{
  "d_expert": 160,
  "d_shared_expert": 0,
  "router_score": "sigmoid",
  "norm": "rmsnorm",
  "norm_eps": 1e-05,
  "beta1": 0.9,
  "seq_len": 1024,
  "train_tokens": 757900000
}
Below are experts of layer 4 (counted from 0) of a mixture-of-experts language model. Rows are named router (the router's row for the expert), up (a neuron's input weights, with its number) and show model dimensions 192-255. Each number is 128 + 32 x the weight over its row's rms, rounded and kept within 0 to 255. Numbers have three digits each.
After each expert's rows: "gets" lists some tokens that make up at least twice as much of what it gets as of all text; "mostly gets" lists some tokens that are sent to it at least half of the time. This comes from a sample of Wikipedia text that the model never trained on. Tokens count by the router's weight.

# expert 33
router:069137163183155054071099116111145186097142156130125090182122146106158151219111123097152120121127142081074083140156084135116138134113070177132160126153152089151104183156106155196104102177088108
up14:087146113184087057072123153122155152135189155188126105160101145162116125142137151087100124162124139103104101128133158119145070096111139059094184118154118087149140084132130147149090152094151134
up15:163120122146122111118117223120139198149086187148153121129133127067167097114119180124154110140134107091097125081091141068125123120055099156099191125136162112136125159101112130103118137095064156
up16:097103090138131054164064130094130143109080194116154067174121148204097146153099132147150170114165153142147174115049147074097184098122117177172130173143112125122107109096089136099144101093120197
up17:188086140153139150146146138091200164116172158126114075114167156100113153163142141171219183088149151139157147159132079158122092126083102175122075123173117131079084116147113154100110092175150111
up18:132156144080155132121088180158067116101124110153146117130101191159105140110129146172102169160113155111100070143159123101140087066059091158140166135193127176091158099108133082102174100123091169
gets: "0", "5", "6", "4", "3", "8"
mostly gets: " million", " billion", " percent", " eight", " nine", " thirty"

# expert 77
router:183190138157133125167117128150178058155158089055113119113181127179081140045155142177092166133146148118149109146139123115161133116128127119166098120096093129134125102146140083153130104101156128
up0:162163151146151083151142198154101131116119132156130109161149093173163083125140153183123085154132091160101158131150163139130125124119100183112093143152146168070078135083115123168148161131166094
up1:158141161144172102085180154141193092152135173075120098124125113160084089141094133125125160103105074087097094073140167114099111096033121148174132102148126173068143105145168156110134091091083174
up2:113138119079142092167136187094131062084107141124088104133144154156088186165164114184109159176150140142103157106161100158127135085123095131148107098116102166134139114138181132102116161091158152
up3:077119156090122075085154123138074086140130164079104056155114092126143106126131120116100121189167108130173079104105113151142129131158097160100148103154109072168090099149096114132136133090085119
up4:138135154103122098114130219144148147126146166104148072175126140081117093115084098124171158186142104074136103098131148073169076132095145129107116134142139154182198170113203192130130080170126165
gets: "9", "0", "1", "8", "2", "7"
mostly gets: " Cr", " McG", "mb", " Vill", " Gh", " McC"

# expert 35
router:136194192093150115109113105112169117117159101131122075164173153073124200084103108178168070163142091087152129174127121139157057136136116108115117156095167172172175158099155094117170081085096081
up0:142152141136109069138169213140128118097139139178131100143184053159143085135125151170143090173102076142075120175166176139153121133145115179138116190109142143130110127085149119149144138101134104
up1:137139180146162093110165141147176096137119159120149112129091075153101103133124158084138159113104107106098080079142167108094090082009096133132121099136175168085124080096122138088124103087070114
up2:101143106055132074170138157111148080082132129101083125074135200162089190171184111146127132164165140162110173086144123165113136114136082155176119080065114137111162115149195142080119139114164147
up3:111105167073150052077183141162133076177116171081096093169103086151154118092147153114113110167176119109200129072061075156137133091150087150102142094169092083144101109148148127181152128107107118
up4:124119162084121123104126208094127161138115182146156053177142162148122113117116110136165132166161115073146116060122115052178070098085173141141127141171138134174200181088206164116147118128122116
gets: "2", "1", "3", "4", "5", "7"
mostly gets: " Spacewatch", " Lemmon", "akh", "mathbf", "ub", "IF"

# expert 36
router:155168114154145152168114112128100130113091115130166144133145218067068120163087092146125119155066159094090078169112092109081115124093068132128102122149107155145085108149115132144171146130177110
up14:098164085160111064103118149135122147158099131186140116168106112078084124133125146085085124130100154153095110176130162127108098085083137118127160111105096090102102088136131132157082111056151127
up15:138117181126134134114133209123102168166095146133152138139115148081126112095122153131155117145138108088090166101100140078083089112100080176123163131150173107120147147101118167110121142093082126
up16:081106067115112093142105102100143070122079155112163094163122158173103169166113108176102155113158151131164174144072167107095173095159101201132111163136109152160109119098086096122146114129107191
up17:148114114159140163191110146101135148155152138093095117081154143094122172161109137184156143103135137152107127163138089130098109117069095190141089116167126156109087111158157114113096102179127123
up18:134164143108129145105112169170102125093153094163113133118109207175110136136163107138099123140100143090111131172159101163147038047095129141139187138166152182116161141119113117143194099152094137
gets: "-", " –", "–", " —", " =\n\n", " ("
mostly gets: "°N", " ·", " www", "On", "Born", "Biography"

# expert 27
router:105179153106122145161113135144086088131189058139175077118164097140092095090174124128076146139111085093167080131188099093132121076130149132118121108110118114167160112106067110138111062118159154
up0:145150173147139083145141200129101113126124117168166116161150085154150082153148152178092114158128076163108135162127161143145122113162108183120100153139115148099080163075112105172140178129163110
up1:149152180143155081096164167148196102125105174110158090119104101134091094129096135098095171115090127093097067098150174100103143079052112152126122110122134164072137088120134174129124075068093163
up2:114165097090144097170135195109132050106149149115137125085122171148110162146177125145118129174156147158085162104166101153111183103132082121161115136108113135124147128127175089119122140097168152
up3:105087160085127061086153146151136116130143165101074074172133090097157113093117166126136140148166163093174098089086133175131148116163058155070145111138070043165085113131092141167152137100094148
up4:150114139073110102098111203116122149144119144125143075148139133145115082137113092093154159204173095116133112105127099086198072114136161114131088121132136159187196142114180163117132052182127153
gets: "9", "1", "8", "0", "2", "7"
mostly gets: "ell", "ict", "aw", "mill", "ff", "aul"

# expert 22
router:150146120118129127105147080151129138093113104073180143158156170146108171109133119125090125161108114158078103170131128090133122063148189144105140161105144172176078122148156095124125160107104088
up0:123170161098123082142160172148114141119124111181112118177180114185161073137137168180141116148131135170095175134131151165159106107167096177121103170108156172073081122094150122161157185095161085
up1:098111175127148132144172152138188104145096168104176094123130134177121150156104139108120155123114134075074096088133201079113096079042104142182160125166155186057136080098119169130132122090096148
up2:109142112082149080157157180111110077097148122108119164084096206186103177137156103139082162153149145172059153100145116171131157083133099126139108124073098093108149115152181097088150156087135110
up3:091083185099151071045172122166116080162122181085100091148122109113166113123142139113129145139172147115184108080096114119154153102176063155107110097170110086170090095133114135146145139092103129
up4:149116145099116077108129225103110159112097172150148086155170134087128110130113095113149127153145114068114098123160099076164084133106127138125106128117151142202197143078179156087151095160113120
gets: " ", "2", "1", "0", "9", "–"
mostly gets: " July", " February", " January", " June", " April", " September"